{"n_experts": 40, "norm_eps": 1e-06, "optimizer": "adamw", "beta1": 0.9, "seq_len": 512, "steps": 5619}
Below are experts of layer 4 (counted from 0) of a mixture-of-experts language model. Rows are named router (the router's row for the expert) and show model dimensions 0-255. Each number is 500 + 50 x the weight over its row's rms, rounded and kept within 0 to 999. Numbers have three digits each.
After each expert's rows: a language model's description of what the expert responds to. This comes from a sample of Wikipedia text that the model never trained on.

# expert 8
router:546486507468543585539392536569393567537445510520454497486499564469501554540450560569537497565486502667464497448503505512521500567488585450431479466480497549501481525534450534547484519527468585540496518540506472465497453562461587538479448486500524479522541466585616480509441480596500518445463520469495610564577549534338517563541590532610490520476480524454423500585510515580535485542503405458528477526528450505572415505484479440538548443579514424496509447496499475450553571400515560491501515491459476425461534449430527505537537504493467466426552481529557576526422501505456543530461402571567537515576565542501458472564523550485492476503545478558523422446518579548594550464552469499471455383555440493524496455505506574626468519490438443532512582551431532419485510537596479
What it handles: Paragraph breaks, sentence openers

# expert 17
router:515485489511462471588539503509529526509493481585581578463505429455392533471448509486495491485540537512597474519431506592575478443412572426535533391467509425487548524437454513520462445528496540471476536461579444586482567487412441557539415484540465488451517406524470556428503555476505546472535481571526573496504434517442531519416595593476469455535529495622496513488488438509478544543444499421495462514534530534558617533488434420564542480496560552521555478501509424539447446430587550456513352447546470394428489577623533549506445577484577426408487447492513486448508494498547544550392570548514418492497603440515486457532477509478565514466493499506502468518520506436402533554511557451496510530534431509485517445443489470497490433482452407461477499515617515453526488507573519
What it handles: Nouns after adjectives

# expert 33
router:612444513529503539426465500545533463527490468522592597521517457488557522514523516499425556512487526422515470566462522473533482422509440451463455474476448547518588534444574504572479458477522437521516583498494582467499515491473398455514451484494505452482490418474447471475513444470524434454486461468549537571461600480404444429544457472501597497546504605494499569458567531553516538443559467453456514397484415547444522537407431530465420437464530424493558600498510595493551456506519402552599537446535445470579523513536510541449503499505536442476606545482483462535538450510565466487489493402561570582533541473535531539538566421540470550416486468530483518535532519547554549480503470474476487503597419505497485575534604438579484560592566429473471474396556624572432433474544557
What it handles: Nouns in lists

# expert 22
router:494432567498540520440499483572600523475481602506574412476479517414537504470425482459554500510485464517442505490547565482502537471434447545484526490461599568449446512550536532492637488510495484409564552550584505436487578482533426544436570431513510557503430543516439483507456510501466582523503560573501583481554479451469497492578486465603505606479552526458487503505470515499551515422492481465462425597568606533501491470589542391494479518495505450471508423475547430457491495483388507607449447568504525502515363554492436501495509496490561433511502482530572539447488473513505516474571486618496551551476515555510498470459502571454412486499418476541485530495380430552501596558516426484425503366540517488538425516490594540529556557547459491489589504574556513565476479480549575
What it handles: Coordinating conjunctions

# expert 19
router:458528449484551504506445545600512521509483493500449528469477497523554517510465514435480551592523553506534500489505464468513562521434451612406466491492527481494469480526472454483500405497539528475458550526458445444534519477478481459535489484468529489574496501498513542508543465589411509444426500378525528532513435534491422563505443520527457566556437534497395516486377530472515557502375528470465422511549505550410551550504534538503556470520547402432527417451486567478481519596489521553488593522584558396457562534494464456517506610498501543432471483503502432513480454387499439493511518603451527435469620498516419510608540532591533492546478463518493484532437446350450513539534554556512514460461475443578499451485485517513481563497457548450488576417565504326372432454489456
What it handles: Words after conjunctions

# expert 28
router:480479505603465521508541499545480496522491504440533551468485442470450499448490566492511437563514513561500498479483503610567510431584453509498530505475445505376459448516504550472542475580499603510484546598475442490487522556469503565455459461527537466542441539453397517562507489416521414527476527502481544424475486449542467480574583621438601444473499501505506459511545465560516402403458463386422484428458495458424488630485486480541526535524450513503576467424597586521526490432460498566456518515532424547468486535486475462510507517477499519495499426531502384531545475450552450526426484483453562440497382515476463443585463472565545644600427542454396543449451501570533546521440494478400542481486385554461518495506510565467452451511457431522440516486488523591518416568493508
What it handles: Abbreviation periods, table cells

# expert 11
router:439528503500531462507565489461480497466392464435492371519522546484453632500564566442499549446466499497491431415429531429505454544499558395501520547496424399450580504560518523506527463508542510570495494586539469474510507464539513636460496492466467397492521523509500522466494502479521458463586438476507532549487497557518528506480528476555526376602467508583466456499546519473516604487543497393508548566534587453552465509559495464499588521450502482552570581540460411544448465480510541527470495481539440518548421428528506559604454452537460523451477583529592416442465457546530528458510542535511516491504520576496468508459502613546436544451519414551476457498486590539512534425559506544433468404557518474566580498458448528468622507503505492531506424513577537427496486511564342
What it handles: Line breaks before tables

# expert 26
router:526463494590551610480548427499488450442555543506515581418455499507517388497465580463466448479510512338453466494464448510494481539534481483507427517451511492487543524533476473411468549547465549520486437577433568483423448628499487460529476450540451477539546442559523445575523536510549527457497453520476488562377519513535579512571514538466570522525484522556463500508504594572451528457428387509523457436442467583492486538565431482636478513514499525521443547461502553495482360562473385462514472455559446477464478471545517485405513484518438531445483594599505510528541540468507539483525517513463532380475489477491482452525549401482523513551475515483566413425418482486517588478574486596507485527547485545440542551520499573401492552450528612534441550528466508534531401508552548
What it handles: Name-opening pieces

# expert 29
router:457507488558482464516526509503553507521497429510439474507424474475425574414520413528540514517479477501626474471599431571484492491436445563454546456517548487486437468493378548477516509466519508474522522462485491448567470495523468465527578519483531604447556489488475508457534467474441492422547589414554508596461521441439436563465496476533447528537506517438503541513526565498596522450433557493501462448532495475471467520499615476510492506490512495388451532388494513392482634489474522468581525436576474505516505465584456498457445552512413518482470462529535492524491547432462444455529554519508441536512506555477521605526638550489480509475491502535574517559402472453500546503463540663427522560515437507461546516463544572454603387464459539527591459431624486427498422533415556
What it handles: Verbs after subjects

# expert 31
router:479469511623486526449473520502568506621483564451544532484437470476540484447531558476404548441535492554401511536441541509529414539491465503531523486563588532588446491547594531495434510443436446459564518422482381524502498527498464498508521559524451427515487409485511458461512524561561459481538465475582487498518513381466418524460558476508541514506508423556399458531570465459457516538429443520551487540405618497509539462497497504559596501544478473505527481502430522595382484534482455501381416473520565477535464542381498463535496491479575495543484539582428584481505511408485500493560473535440471419515518490432473516515552504440473513483494416517423430548555445558549596497537615560525521495549496575516504466535551529576457547503526532464492404594491434478581471578526588
What it handles: Articles and initial capitals

# expert 35
router:465410530534498562532472459476461455470524513516520458425440565497435563415489541508532468452449538443607483486517585379479519533542495537434442579466450529542492452399552545590545509534502496463540487449592530503408466489481603489472530523392496437469493626431545477493372458507370464485522507478551465504481492574542451546426512490452527574521398494518494470538606562505519489503567581522461528474475519535498502572460521455480393507491544492447465535504453493453509536501572462447415450541423455505490523530447491579518551436558550428460553422594471456512552590449466502494579465426456496471455447513536392566389486447527482556514470476548455521523507409592470519446495445568518514453432578488495523554426595444570444475544515607456523445497499498512445483473451523
What it handles: Event verbs, prepositions, dates

# expert 38
router:545499578550453619446484408548440510479537557411510505444466512540527496452502510410518500455515513405499542538463477546537511452520500513415466544554555510498480508429373465463507486515464539470473498505512410539491556557494502407507524504491509496577540482454510434579447585517539525576484417552510553452369497485615526552532588545471534538482579472493515471461569546451510497451423441532505482427459487493507472482557426555565542429565525510582530450549491483450448401482478452538460467464574459495411509515504491473524494406481529387547450518616497590415511509441464531530486446566459453519349450466487566493549375505529584495576479555462424474471506445534567489502518490511522526555604456506444421534578520553506429498463456534550424535554509598577520490490600546
What it handles: Dashes in ranges

# expert 0
router:355449476576500522495509560502501497489498590549639468542517512467444428482506457477524520520549441537440501561457481464451488466487596468493491446558593345610585523558405477484489513526556485449483497520484554437507536510449539507496538467570485551510519487500442441511531534572520440445527476463384505531468448408543494496522525560466469427461530468492375605478421508533469558526488572576547478480461506517429478523486500572559531491539485530523424538503507456494434497575562526554498524473499551583469532480511515445485494504511475534468547529524382528502579531487413366486507463428517581427467528564399507467491455569573552496542469475542599481536504518479592567560517491615420505533519625489512489514454524494454411488476467482601485493527618500446435408457547504
What it handles: Name and contraction pieces

# expert 18
router:567444464478525509473521488506482513479558443458491503504505455515456410452509553524432559569506522607437556528436553561561484496505540479504491521526543533532509559557459475402531496566467544531520485533447596620532486636482482544403479501535464475541538506492512464546501516515590543470502404508511610607376491549526538514465584514453622480487482457499475439514530481511384479435445406484493524413583548417511436586588436515514508503533505489562459649448480537545503574501484455512461521451581493483489569594518492398457535467516445513537471433620554521444555470540539486480483580493501400487539547513516484447498484452546595608523542505483425389567471496512462510476510488554480487557523475503463512588536393458468540477486496495533512444475561550606510414497551445
What it handles: Initial capital letters

# expert 36
router:538468496442465595497481460592505440447539486518474510398461414558456496542552560495498485434525530429540522590488472621496512506564499466533441474410471504487525508439475480560431474519483514607580556462482547512466537415441490393498494514423462464532555462553472542469503578573556421464470510453539585479442486510517493495536582528416530489483531418605535488557528446499484495520535484477580546417341487555474429531430490425495462565450556520562484514517514518435470457488499531428526433454413552418480494479539583522542443393447501493526545558529505607494477530546538626438538514497510533509471541493439491475594557494484512502503463586526606470426519558458499481444484477549563483490507373436523411577526509419582511411432531456472496572464527526561495567542430540
What it handles: Word-ending pieces and digits

# expert 2
router:515523432548513530544543464552500554534474516469458472492550535541423541463458612517512442461565486528448510539519543545497532478504497474532488528536433468474501512448518498522464430608558449486452507541491457539418593596522417532469470415507405467527517484462532492454442516490598508524410556441420570489521450547540444637424488553545479504587520488497433480431433524635435488578512415506528420506428465454460494498518520465536541388460538445579484497444613564516506500425504453544499472551547434437453568479531540496541545450460487540516524487423567560498541457460432587460582456541427492504493481536495553468501466467465619503428418654469459545526547476460468566443458537544490489501491392393449512531489548521488547479551462540625417467488495597437511450480527533
What it handles: Table cell separators

# expert 23
router:467432486547459513489614431559492502489519503497466518459622500504577506493558454472500521481531417475459460528456609498418536570557481425487523404469447426476524516395510538564462549438473481576435496443422552487528450471533449546537501428502455477572488487485392578504600468520516518490490439488510496410446511477535488508454441544643529475596480526522447559509451410515511442585534522467472371504467473484449517507530542476510498526535437566512570507483504534438401509557518431522477483479487427481482471490576492512559562478489465488503451514446452599496529526599519504558456545489336541410566475507523494420440541433533483457477455448498575433489494575604541644594559566428531580431543501495602510482552534433547504497464514506458514539525491483525480523526595463
What it handles: Demonstratives and name words

# expert 4
router:569536447528479556588529470499505528420427476451520471495564501505478515566459508524546592395477457563510545477464579490436558510506550564444432570546470552495539511523556554423532448486513495492513533527560459546390641535453524497439486505432514508479534549448494551500519496568440522489467532506531537523456487527531465563557526495577484487481509486416496551493531519447543529463515353515598438614492589528533409501515487541539567472491645425513559539422444479563555536464549466494506404511567508486540520557513467443579444488428460491544498415461519566528503506478507484413421520532499569436477503436501432420488440607473492522476538530602562512510503412473506521557553545532543335501514522476635432459505460513569446438467432582508487404448487465523438561490531464
What it handles: List dashes and months

# expert 21
router:568457508504446510490497482433479485534462571490472562473577601465533491575445470503539460459433452514365473547495554487539435388487473455493470452502424477432558502458576490489555549549485495480484497430559511441412571457518548558475473511465527524520484461508487372487482519580502420529461451430595529530528560484415498492583512430509547455414584460511574503491519504500541486488542556540484509496382443459412505526542578452481345561383475547548425411496471539438485520524570510492513518509495457533492419442434513517574456504564441469498439510434460528537476458568490518493507504478501488550452490470480557488511487474463520472418458535546541556537554483481490361463419532512487532389546486515533447586533594465476561482449493591483473488633406512593572514432398573
What it handles: Punctuation after names

# expert 15
router:521481557593440587539515513512452509514585527455505512494476482462496450528435469533517450550540449486413560528521492577577509486552574563447525502478494422434491551441545409510475578456498463508510421614459433520434523532478508524569432562489542449473502540535478463555463503624591520520588483519515566548517519486501479508508510624543610467493554366484476433461567492532494482545482425426522413454480443515471548517509432430441510485499516457520475503430602502572499380528441586523486600452506499470438433558535436469471434464515477506448465469479463495440475523476550498568494517539505537520515417445485440496440535454415502523619524457533464487431443502506559413430527552431444491449509503519400450450547464681594460491518448454562542548436437568526528511561534490
What it handles: Infobox dashes, letter pieces

# expert 6
router:530490528466479450534535465408510481443464550570510502438476541562451489586443523592502552428506515538542434516452443394508509463457535471452576495526415511484454490439536449591472504488525468592535524488506440471435495503477507478460387485462499460526466494534416611420520491459511428482477398483508531464482383606476461501590529428400504455457432504542458580600488358524522530462602508495527637516400544559435450533513466503482450460429504489581515561486532414530521491483490568469479442518464445500452476500516522578507400481569523555484543505488500427500485504573549540540512431468433559558501471554552502506477445461529475555539538455544566575499469512501408490505418454484553505509526406521516469509494597459552557455531563437451534488511550473595442656592519498
What it handles: Place and institution nouns

# expert 16
router:464442585442492484471528477458494525503542425503513460529512538472496455428554469537489568491515566512468579579483456495511588599440485473585469536521494564417458547506408565529550484474450466498496393442474476500534491421520521547416583566489544528483439430444423527573629523550579533421540487585467365403529515553577461535478470498505555539539443518421498528395459509531510517542384552530495529582515520526441557462518562476583380439547555533455445545551416498556573498505579511458509466544575475445386554555538486341487515511495551499521533508581537606603536524406500497418448605459504522461510566523493518502477502477548457522443518487449547454499521566603527536483482473540474571555540444533526522470475540523493528483508467508497488412458446528485457507528466529
What it handles: Verbs and infobox field names

# expert 7
router:459469522587606513445582529593475474578525444497568512402507507463482456484492499587462420551583479489508457546393502503495544484560443493440458538534460534554510477540476553509521465413522444496493548534493524489604507555531455559453482450520448496471559510509450565534504436475481593528482541533510478538414394561530370561484489449463429407540463514484594502457517477522432402483435442466434501445390468487467455565490541475575523431557487464473512554447531491419575424488442476527451498458505458480574505520546511530509449484581576543462483593480374487529613490484533473458527493494521539438534503488492457515506396542602498486506500465434548511538414570552638540485475458618427501495559445568503518520523499438529475505515473483533455498547643491487522403492501613
What it handles: Table numbers